python train.py --n_layer=13 --d_model=224 --n_experts=16 --experts_per_token=1 --d_expert=528 --d_shared_expert=0 --activation="geglu" --moe_layers=[3, 4, 5, 6, 7, 8, 9, 10, 11, 12] --router_score="sigmoid" --normalize_top_k=false --routed_scale=1.0 --balance_loss=0.00173 --balance_bias=true --router_noise=0.3 --init_std_router=0.0106 --lr_router=0.00107 --vocab_size=16384 --norm="rmsnorm" --norm_eps=1e-06 --tie_embeddings="early" --optimizer="soap_variant" --lr=0.00373 --beta1=0.95 --beta2=0.99 --grad_clip=1.0 --batch_tokens=131072 --seq_len=512 --train_tokens=373500000 --steps=2850 --dataset="wikipedia_en"
Below are experts of layer 7 (counted from 0) of a mixture-of-experts language model. Rows are named router (the router's row for the expert) and show model dimensions 0-223. Each number is 50 + 15 x the weight over its row's rms, rounded and kept within 0 to 99.
After each expert's rows: "mostly gets" lists some tokens that are sent to it at least half of the time. This comes from a sample of Wikipedia text that the model never trained on.

# expert 5
router:37 65 46 49 42 74 33 61 38 06 64 35 31 56 48 48 59 63 45 71 59 42 49 54 25 45 63 68 46 24 56 66 42 52 57 24 70 47 65 52 65 78 55 59 34 27 32 62 33 47 71 44 56 30 27 33 43 63 22 55 30 44 54 36 43 36 28 51 35 22 57 44 32 52 45 52 44 35 52 60 53 58 51 39 79 87 60 60 52 45 52 10 42 63 44 30 39 69 41 64 44 62 24 50 62 41 56 59 49 46 50 61 43 53 56 48 46 67 42 45 46 56 50 48 22 70 61 50 30 80 34 42 39 40 35 41 30 52 54 64 52 31 45 60 65 81 64 85 38 55 52 39 73 54 21 21 55 25 30 22 34 60 75 59 50 58 20 36 71 63 45 46 65 47 60 42 63 56 52 40 47 37 45 61 34 18 29 31 57 35 65 59 54 36 81 62 58 36 30 44 99 56 55 40 50 70 52 45 57 50 54 59 42 23 66 57 51 37 48 52 66 53 34 42
mostly gets: "″N", " :", "°", "born", ".g", "):"

# expert 2
router:42 69 59 56 46 46 46 63 54 46 72 50 45 20 53 43 58 67 33 60 66 73 51 13 48 67 61 43 37 45 49 68 28 41 48 42 50 48 60 87 38 73 54 36 53 08 64 58 47 36 61 31 76 24 43 44 55 58 42 62 74 37 69 30 35 00 11 38 52 34 45 33 34 70 24 54 59 63 51 46 43 49 73 39 69 72 80 42 72 50 30 55 44 47 34 37 51 59 41 59 35 37 54 55 58 33 48 44 32 54 72 67 18 91 61 71 53 66 54 56 48 32 51 37 45 57 64 35 46 75 54 38 44 63 38 66 26 38 60 59 29 01 52 55 75 58 40 53 38 59 38 66 59 58 44 49 44 65 32 40 71 49 56 46 69 56 26 57 63 59 41 29 51 61 73 39 44 57 67 52 29 35 64 76 42 28 55 51 43 73 57 45 57 49 63 59 76 42 38 62 54 34 60 59 62 67 30 53 62 37 53 59 53 54 32 51 50 31 63 48 55 50 32 41
mostly gets: " years", " November", " season", " year", " April", " July"

# expert 0
router:40 62 46 54 16 50 59 54 70 52 67 50 40 43 39 66 40 40 47 52 66 48 40 53 29 33 38 50 52 38 55 54 57 44 32 38 56 37 37 61 79 59 74 43 52 48 58 75 58 38 55 34 66 48 29 53 54 55 43 52 57 36 61 59 43 21 28 53 60 56 57 45 72 28 29 42 38 58 48 81 32 40 50 37 78 64 57 50 58 45 35 37 38 54 52 37 67 53 52 28 56 37 86 52 71 59 44 83 29 37 42 42 32 71 65 43 40 31 55 91 61 48 58 42 07 47 53 12 39 53 68 50 23 55 23 28 29 68 48 51 61 55 71 38 53 60 44 70 63 34 25 35 60 76 41 36 24 47 41 50 63 55 43 39 55 52 30 49 54 52 67 37 33 58 50 40 68 25 49 27 28 13 67 64 34 54 39 52 16 61 42 92 25 41 61 73 42 46 54 53 51 52 41 53 60 50 63 41 75 61 45 39 22 48 25 36 32 57 63 69 70 67 36 57
mostly gets: " Jean", "bert", "ić", "sch", "mond", " Daniel"

# expert 4
router:30 64 55 72 55 75 36 43 39 36 59 30 55 54 11 68 45 64 54 60 48 43 36 07 32 63 41 28 32 18 48 60 43 51 41 51 47 48 68 57 48 42 48 51 41 27 31 70 38 48 47 57 41 45 49 63 47 43 32 76 39 37 46 44 27 36 26 43 40 46 64 31 40 39 58 56 32 59 51 43 41 43 47 55 71 55 77 35 54 47 22 49 41 78 59 47 68 41 43 65 51 44 35 29 59 62 39 55 42 55 41 53 45 99 63 58 44 50 37 53 48 69 44 70 37 56 70 21 33 76 03 28 62 34 31 55 31 48 27 44 55 40 76 73 49 75 62 65 55 50 41 37 75 66 52 27 43 43 55 49 34 51 55 57 55 69 25 57 55 52 45 43 35 34 54 47 53 40 60 36 20 31 36 54 32 54 38 50 46 58 25 80 37 62 75 48 47 43 45 53 58 51 49 56 51 79 28 55 51 42 57 80 61 71 72 20 61 43 41 47 69 55 46 53
mostly gets: " used", " made", " played", " won", " served", " became"

# expert 7
router:47 75 30 41 39 57 64 71 69 50 53 46 51 35 55 61 57 68 37 66 74 56 19 48 35 39 64 39 53 54 59 71 35 50 23 38 46 50 61 48 74 48 51 59 51 37 42 77 31 36 65 38 91 27 59 61 34 26 40 52 57 28 46 30 37 26 55 42 61 55 52 37 44 24 42 56 65 64 73 80 33 71 62 28 55 56 63 75 45 44 38 27 51 53 60 26 54 61 49 63 56 37 71 35 41 55 40 75 55 59 73 42 23 65 59 57 24 51 39 47 44 46 52 59 49 49 76 46 37 61 40 40 43 24 27 50 40 39 70 70 58 42 40 63 50 63 88 99 18 64 44 41 69 59 37 25 40 34 42 21 29 24 69 68 56 60 35 56 54 61 35 57 32 80 37 47 60 42 48 20 61 46 47 77 44 42 53 65 64 54 46 68 46 50 53 45 34 65 35 45 72 57 62 63 49 48 52 44 38 42 45 48 30 50 38 41 51 38 16 37 70 48 60 40
mostly gets: " (", " \"", "(", " =\n\n", "^{", " ["

# expert 11
router:45 60 32 56 67 43 35 45 32 25 38 38 28 53 31 50 68 32 61 54 62 64 51 54 49 19 82 68 70 41 58 50 32 81 40 56 73 55 56 62 56 54 54 56 71 61 57 51 43 31 51 57 55 24 30 60 41 56 48 59 57 40 54 51 47 34 22 41 54 55 55 47 91 38 49 59 40 42 43 58 33 41 65 40 75 48 77 53 64 46 56 31 42 66 64 41 55 40 43 59 35 29 50 54 40 61 37 56 21 23 66 49 17 78 73 63 41 42 17 48 59 52 27 57 42 69 62 17 30 77 36 34 33 38 40 54 44 43 56 30 29 39 69 54 73 57 56 53 34 40 45 62 56 64 39 46 29 51 18 32 54 15 71 48 48 79 41 35 36 60 73 43 53 71 54 32 55 56 55 38 56 20 45 69 51 46 54 34 52 41 43 58 47 43 47 60 39 37 26 62 53 29 41 60 21 80 37 37 65 43 36 35 14 70 66 38 33 25 51 77 61 62 31 42
mostly gets: " USA", " US", "SA", "TA", " JPL", " ESP"

# expert 1
router:48 56 53 38 51 73 49 70 28 44 87 40 45 60 68 50 59 46 73 74 55 43 44 34 55 55 34 35 28 55 49 94 46 62 47 50 39 45 48 66 60 39 63 84 62 59 58 56 63 31 76 33 43 48 53 34 41 44 40 67 65 22 52 51 17 33 59 15 51 60 67 42 46 37 43 52 73 72 83 82 37 54 74 40 63 67 59 46 54 71 57 41 44 56 61 46 51 16 58 53 64 53 64 66 34 25 58 57 50 48 53 64 19 68 44 66 28 60 51 70 78 39 52 83 46 54 61 38 35 46 25 49 39 44 50 60 69 52 46 46 50 51 63 61 73 56 55 56 33 46 35 24 34 71 47 67 61 34 34 37 55 15 53 73 63 51 00 38 61 50 49 33 54 51 31 30 61 54 63 44 45 49 71 77 55 50 43 61 54 43 46 40 32 41 75 74 53 53 28 29 55 53 32 66 60 47 57 52 40 53 51 67 59 64 42 58 57 39 57 24 41 48 33 24
mostly gets: " re", " un", " h", " ch", " dis", " t"

# expert 13
router:39 44 54 39 46 66 39 29 49 42 53 51 56 41 39 41 37 36 70 54 56 69 32 48 45 61 53 34 52 44 54 68 38 74 57 45 49 44 44 68 68 78 55 81 23 52 55 74 80 57 65 35 66 44 56 51 32 64 42 80 47 47 90 54 39 52 55 18 36 65 71 33 22 65 34 48 57 34 47 58 39 28 39 48 85 56 55 34 45 49 53 24 43 72 36 50 53 42 60 61 68 73 38 44 72 41 54 94 41 54 65 39 33 53 74 52 20 33 54 45 35 50 29 52 45 74 48 50 43 61 45 31 24 44 38 65 18 65 42 39 63 10 72 43 59 73 87 60 56 43 42 45 64 55 47 58 46 37 17 44 47 51 53 58 49 39 30 59 64 66 30 38 63 76 39 47 74 39 41 43 59 41 52 59 43 45 50 61 13 60 34 71 31 21 67 50 80 53 34 46 41 41 47 58 36 73 63 61 36 42 40 69 47 38 45 59 54 53 37 31 37 48 52 21
mostly gets: "ist", "ect", "lic", "ic", "itor", "amin"

# expert 14
router:43 59 75 35 58 61 48 43 65 64 36 57 40 32 51 60 48 67 50 62 65 58 47 42 33 43 46 63 63 34 50 68 38 51 49 56 47 20 65 63 28 54 46 42 63 30 64 54 32 35 88 41 73 59 43 59 26 38 22 99 46 24 43 57 10 30 51 28 56 33 66 13 51 31 58 43 65 54 70 48 53 64 60 29 71 48 77 49 46 60 56 36 19 58 54 45 73 54 35 69 46 46 49 40 55 47 56 50 51 53 72 63 53 40 44 52 44 61 43 71 52 31 23 36 51 68 79 62 43 66 33 44 24 24 49 48 36 41 25 64 43 51 63 74 44 52 51 83 44 59 49 41 58 61 24 23 38 56 37 48 30 24 66 55 48 47 43 35 31 55 35 36 27 61 41 50 42 62 56 39 26 39 46 57 27 32 48 35 58 59 63 75 45 44 97 51 62 55 25 60 41 81 55 54 39 49 36 46 58 56 33 61 37 54 61 32 60 44 46 76 68 64 32 43
mostly gets: ",", "),", " northern", " eastern", " ,", " southeast"

# expert 15
router:51 45 42 47 61 37 56 73 34 56 37 50 46 34 34 43 51 47 82 40 60 39 42 25 56 46 60 41 41 61 70 68 54 79 45 66 48 55 65 46 57 44 60 52 45 40 52 68 61 45 66 37 98 21 57 73 47 31 40 47 57 44 64 38 42 05 40 21 28 61 65 09 33 48 50 73 68 41 47 75 50 26 57 55 75 94 50 66 51 60 59 50 44 92 46 42 55 48 36 45 26 53 54 71 46 39 47 67 51 34 53 59 38 52 41 57 39 33 57 58 85 53 47 66 61 43 55 49 14 68 43 48 32 33 47 57 47 46 47 52 60 39 56 75 74 81 46 59 46 27 56 39 52 71 37 18 59 70 49 20 47 65 49 36 57 36 22 37 59 55 55 33 28 95 66 49 63 56 45 38 58 47 41 66 56 50 54 52 62 47 47 49 31 22 50 56 69 54 67 46 58 78 47 73 55 79 45 56 65 47 51 41 48 64 64 39 40 43 48 44 56 72 40 68
mostly gets: " −", " ", " ±%", " £", " +", " $"

# expert 8
router:42 75 20 52 69 61 34 46 42 48 48 45 54 64 56 40 65 44 51 61 77 63 70 34 38 57 66 30 56 53 69 66 58 39 15 32 68 51 70 54 34 67 72 31 46 41 60 67 42 39 64 35 62 26 29 55 27 35 41 66 51 36 60 62 27 44 38 47 60 54 69 49 56 33 32 39 63 53 33 63 40 54 39 37 44 65 68 45 57 56 41 54 31 77 27 00 36 37 25 71 37 44 36 36 73 72 43 83 57 59 49 55 46 63 39 41 07 62 38 53 42 51 39 44 37 50 74 43 47 72 40 28 31 40 46 61 21 51 47 62 55 24 50 84 62 81 53 74 33 51 41 40 53 57 37 43 55 36 25 37 44 32 63 68 62 74 39 66 78 67 53 45 42 56 58 48 76 36 62 34 45 30 58 90 27 35 42 43 37 61 46 75 31 53 73 61 29 48 52 33 53 69 61 66 38 49 44 48 40 50 54 52 32 51 56 51 41 32 30 57 55 64 53 35
mostly gets: ")", "idae", "\"", "]", "ensis", "”"

# expert 6
router:16 66 68 36 58 56 79 65 52 42 63 41 38 44 43 75 48 23 56 65 70 58 38 23 34 40 76 44 46 44 60 67 43 52 42 81 64 29 49 39 56 63 76 59 32 26 36 77 74 51 76 46 61 19 61 43 43 65 29 49 49 44 69 29 38 04 12 40 38 36 60 21 22 53 34 54 51 59 67 61 46 55 73 37 72 45 66 76 57 55 60 34 39 53 54 44 47 56 66 53 60 48 45 51 53 26 33 76 40 68 62 53 24 73 70 68 20 56 45 51 60 58 53 66 28 47 67 34 33 79 68 46 50 38 59 51 38 42 32 49 61 36 37 37 68 69 41 96 60 20 49 40 42 55 45 30 39 66 23 34 61 52 61 38 51 43 43 36 57 51 46 54 38 53 73 57 55 54 49 56 40 51 51 52 60 45 25 47 44 63 59 83 56 56 62 52 60 51 49 52 51 41 57 54 63 67 57 64 23 51 44 55 52 17 37 60 54 25 55 62 49 65 36 58
mostly gets: " before", " but", " when", " while", " than", " during"

# expert 3
router:30 49 41 71 62 34 47 74 33 46 40 25 36 10 38 64 37 57 41 57 51 44 60 47 52 56 51 50 70 52 53 78 36 78 46 59 77 58 59 61 49 74 62 17 62 25 42 69 50 49 79 46 78 47 40 60 58 69 36 45 50 47 61 28 23 40 56 03 41 62 43 05 31 31 41 61 55 59 43 48 44 28 64 39 78 46 67 58 75 54 43 38 49 68 66 48 71 42 29 60 46 60 52 50 41 51 61 58 55 35 66 50 42 62 44 68 31 44 57 46 74 36 51 44 34 47 64 37 21 62 40 56 60 64 50 70 50 51 63 30 59 49 59 62 94 66 61 82 44 25 52 56 55 54 37 32 57 69 43 43 54 45 92 51 44 70 40 45 69 37 50 45 55 60 80 37 73 34 55 26 61 54 64 82 43 62 51 73 43 63 56 58 20 48 82 43 70 25 52 47 55 37 52 45 62 54 39 46 40 49 51 63 41 48 30 60 42 52 33 59 52 72 37 50
mostly gets: " the", " this", " his", " their", " its", " two"

# expert 9
router:36 57 77 42 43 66 47 68 27 39 61 60 41 44 41 50 52 64 47 44 42 63 33 50 46 53 44 30 43 53 41 54 52 62 42 37 60 19 61 35 52 57 93 39 32 30 36 65 59 39 67 37 53 50 30 51 46 46 23 49 49 39 38 65 48 46 39 43 46 50 40 45 43 46 62 59 69 45 76 60 54 53 53 58 65 47 55 37 56 51 29 48 28 58 41 50 70 17 61 70 69 41 52 28 56 50 49 60 54 22 59 43 07 69 71 45 12 55 31 50 45 48 49 53 59 69 51 49 36 72 44 44 50 39 36 60 27 39 25 66 53 34 81 49 99 54 44 88 75 54 41 40 64 56 30 36 21 74 53 24 37 26 70 45 50 60 39 62 50 54 64 55 48 54 43 23 65 24 45 26 52 44 59 81 24 19 36 64 68 70 46 60 36 46 65 50 48 30 67 18 60 56 52 57 50 57 67 47 68 57 43 72 39 39 38 37 52 49 49 49 72 42 50 27
mostly gets: "==", ".\n", ")\n", "|", "\n", ";\n"

# expert 10
router:43 65 61 57 36 79 64 61 25 57 46 54 61 40 29 48 38 49 61 70 48 43 37 50 25 51 52 43 60 19 36 75 35 55 46 61 73 38 66 47 47 52 57 60 69 31 41 64 52 23 73 38 49 49 61 46 31 77 57 44 87 36 57 34 47 24 55 54 53 60 59 45 45 55 66 58 55 48 42 60 41 47 55 34 78 48 95 59 82 54 37 07 31 59 26 49 56 32 50 75 52 19 80 45 44 32 43 47 18 49 40 20 34 52 54 74 51 54 50 74 52 38 31 33 64 45 58 33 41 48 51 40 37 40 24 56 42 64 40 50 25 39 69 57 63 75 72 74 42 50 33 55 44 72 37 22 60 69 43 42 38 25 51 31 35 57 33 29 43 79 40 34 42 68 38 50 70 41 75 67 32 46 44 57 47 46 56 43 30 48 66 57 67 11 50 82 49 57 53 54 61 44 57 63 26 54 49 46 63 32 29 49 41 40 50 39 50 23 56 65 46 40 42 48
mostly gets: " Pan", " Gal", " Ant", " Kat", " Kar", " Sam"

# expert 12
router:22 42 61 45 37 50 54 80 55 33 65 29 53 54 38 51 40 32 56 40 63 60 57 53 69 50 62 31 49 57 39 56 50 63 50 43 81 33 66 64 84 52 71 51 32 32 44 49 60 34 53 53 45 36 55 63 42 69 44 77 49 28 80 25 43 48 42 34 42 35 50 47 66 21 34 51 54 49 33 43 18 45 71 44 59 71 52 43 65 76 27 38 45 62 50 14 55 31 47 41 47 64 38 52 40 43 40 71 66 26 54 59 45 71 56 69 24 46 37 50 74 42 52 64 44 60 79 44 31 76 53 50 25 40 42 40 54 70 62 17 54 36 46 50 60 83 76 54 46 49 64 46 33 53 45 43 65 39 43 20 70 38 60 62 63 48 30 46 64 62 74 37 48 43 58 57 68 17 61 56 24 49 32 57 49 50 61 39 38 44 68 69 38 72 86 62 27 39 41 34 38 78 66 58 64 31 59 33 33 32 35 70 57 52 17 42 42 28 47 73 71 54 38 55
mostly gets: " Best", " They", " Love", " She", " You", " We"